From a checkpoint of a small mixture-of-experts model trained on Wikipedia.
Size: 12 layers, width 256, vocabulary 16384, 63.5M parameters.
Experts: 128 experts in each of 12 layers, 32 GLU neurons an expert.
Training: a variant of SOAP for the experts, 237M tokens.
Below are experts of layer 3 (counted from 0) of a mixture-of-experts language model. Rows are named router (the router's row for the expert), gate (a neuron's input weights, with its number), up (a neuron's input weights, with its number), down (a neuron's output weights, with its number) and show model dimensions 0-63. Each number is 128 + 32 x the weight over its row's rms, rounded and kept within 0 to 255. Numbers have three digits each.
Before each expert's rows: "gets" lists some tokens that make up at least twice as much of what it gets as of all text; "comes before" lists some tokens at least twice as common just after its tokens as in all text. This comes from a sample of Wikipedia text that the model never trained on. Tokens count by the router's weight.

# expert 116
gets: " 1", " 2", " 3", " 4", " 5", " 6"
comes before: " |", ",", "–", ".", "th", ":"
router:111088132090084171096100108115182122103086139126130135126093137125111122076103139063159114074096126151121136096084173078170121095067182092131090113111151144120160096127141138109145145090135095
gate0:151161162124158126087148095156106111142089136118151177144073085142141110117089101079162123085141143150158136135079210171077138102129123172131078085154134140077130099090129146155113168149122123
up0:090097124111086140165088111096167114101160093110145128101190162116124119136156205180090143187108103146054081086126099093158131107104185109109193135089153155170135136160153088105151084112117125
down0:101158114132150132111195101191096176175121116053122142113122153132140135144155145100132147203167131090115143082074111097090149079131095157125144144170173189138178120208095123186125095158060154

# expert 81
gets: " 0", " 17", " 6", " 18", " 3", " 7"
comes before: " |", "–", ",", ";", ".", "th"
router:084070142071122172113069135101165136106114089177128148123136141110107161114132131117187142136143082173086035135115178096130096108013128115110098128086106145082110141211120124150153168110126119
gate0:106139116103134114164107057126191057106141190134115155143118171096141187116127193047160113139178177090068118176073158126117105160143112138135087158170105145116146104170124114136156154118095138
up0:081182090161139127111148164148096147169111131083126145143133122140120085113082128218113171099167110166136159083137102127086104159146178149111135109113099143169104180156137130106094128153139151
down0:140160120143125113091143144175067155091114105131077080123093147106130119163151139151126195151142160175130124144154123123071059139133103105126123131144125131134136148076105165136115152103117162

# expert 56
gets: "s", "es", "ers", "as", "is", "ors"
comes before: ",", " of", ".", " and", " in", " were"
router:148114153093151159107122153126140179145113130141074171152169127132096134134143052117094152135175164107153102139135176164132128181079133162096189136107177125187089112109146089109162128156113136
gate0:162146153101134107178079110085164111129061125152116082133153085141153183108050139143096081141032113098072153132160123103157145101118135121112116168123097184141150127112088123133165163164148125
up0:106129122159102102123137133142114138116132147102155124106104147118079142161096086126146166133135156164165077109131140121159127176150104091147086138113077141121141130105158133079149085099085094
down0:176114151073114100134079108124171107114125048148132111158114156130171145162113166140129117102128129094107130074182127187083113133160157140172156178151094172118127101188087150105132083183115128

# expert 86
gets: " |", ";", "===", " —;", " –", " ==="
comes before: " ", "\n", " 0", " 1", " 2", " 3"
router:117121111148162148115220149111111166128130150120115132142088127174170118181118185182172148127124149064116167104131125154165099131093147158084116128170094145148121100110118104101115126115070170
gate0:129120095106111170158107109128141095147112090118137143174136108183139121124157191170148179149120146120118139109137125125093142114064132130130177138076073126050141117123165124130065040147111097
up0:129091168163086110114171152125093095111161173146118178172126093066106198161151172084125112175140153183142137139171136162088146155163118105097152140193178069146171137135177138148189187124130099
down0:062160092121196173128163092119100152155139172148146156152087140164133085093113194121170140113203180097120123146101085150070126110178209122110155097144136111117184128112106102164065131096163123

# expert 96
gets: ":", ")", "\n", ";", "-", "°"
comes before: ":", "\n", "-", "N", "=", " /"
router:127161088112125064130098086151092152199158121153151123144209143141190095086195090162123144128120163159162107157171185096065136084138127125117093195154127144156108114159116131156112124083091157
gate0:137116153113157066125083070130148079119123075159181140143152096136160098081149120175095185123128151155096121128074126072110177059159100099131175172103130141118147150096101110127147111101166131
up0:150133127070122090132165097161133102171127119128148155142145109074171108114147142117065130123128160107123156110122096118086116108124114134187163190082191119115147078052116139169130124118092175
down0:141118124189100094112101153145095133112116177154071139142125124111167190183140131047157112108128160114130131137087155070142148123184131081123102177096084121162127095155071170101143154097069110

# expert 74
gets: ":", ";", " |", ".", "=", "\n "
comes before: "\n", "-", " -", " The", ":", " "
router:173097135150106148122160155120110141129152131149139165170173174162170085133171147121146102099105097147155175172125221098075103110091130158142064129129123154070087126073172188132104070044136120
gate0:197110065182090135131117148124138136127131158171086134087121170120117119210173093177107091178074120159146139107098124102111155096113145133118142137119069130098155176093175157165106073103143175
up0:122140106146105145142129135144147142202098135138114103138070153086100087155181133152109116118118127163132094096142134068180091191171135092149102127088104121079166177120089212140120056080169146
down0:119112184114101137143089142134191104122101154108153098159101176105128100162109167154097133127142118187122112109086139114107131129076192154160165157101115118120134175155183105094093131140089122

# expert 2
gets: " the", "%", "ing", "0", " ", " to"
comes before: " |", ";", " (", "%", " place", " jump"
router:101096160176099199098082164106107161089140145161119076173149156084102159179103128132085171109135103089095109212153093093123190168122088098096110156110141137175141161105095131104165102077128130
gate0:146119108143097137113178140140126116103163149134147142121129188134112140148105059105163163171166104110122058203098111098087142136162110171066114145132122155148139190142115015136133164079099153
up0:132123112127107087092154126175142105128152104092116148140133185154145093132148105125145134165123123107098116074167151095127103124106078179098121116131192124140133156113135071091126099115122075
down0:049144160121163198094173174137111129166124174112113120117153146109116085119117101099087189104137132116077108137105145096101095136115101118130121073139068130077134116133169054147130073100115145

# expert 0
gets: ")", "%", " season", " years", " series", " year"
comes before: " of", ".", ",", " |", " in", " and"
router:166119089083205145147144093130171156147142187167127150142167127130126166142083103148097112080174102095070151141119161177120133102137171092126179131158065143170140096120126106040135077107167098
gate0:158154090087143136144133095170120076098141048141152197106128122172078130135096075186122116076128170122123128207094125096153142122125086121102177087134136052165082094118156077147138130119127088
up0:156144108080130118112115123163156153157093109134122101119100117112106128149114230099117078129176105178110152084155098093176179101054124040155170120125146134137177117128136139129137093090096077
down0:120131118159153151125174116095139109154097131176167133151103086098108127138161128107077107078166050118085116100164127111178199107136172121163077151168138153081135148141156101175188108121105096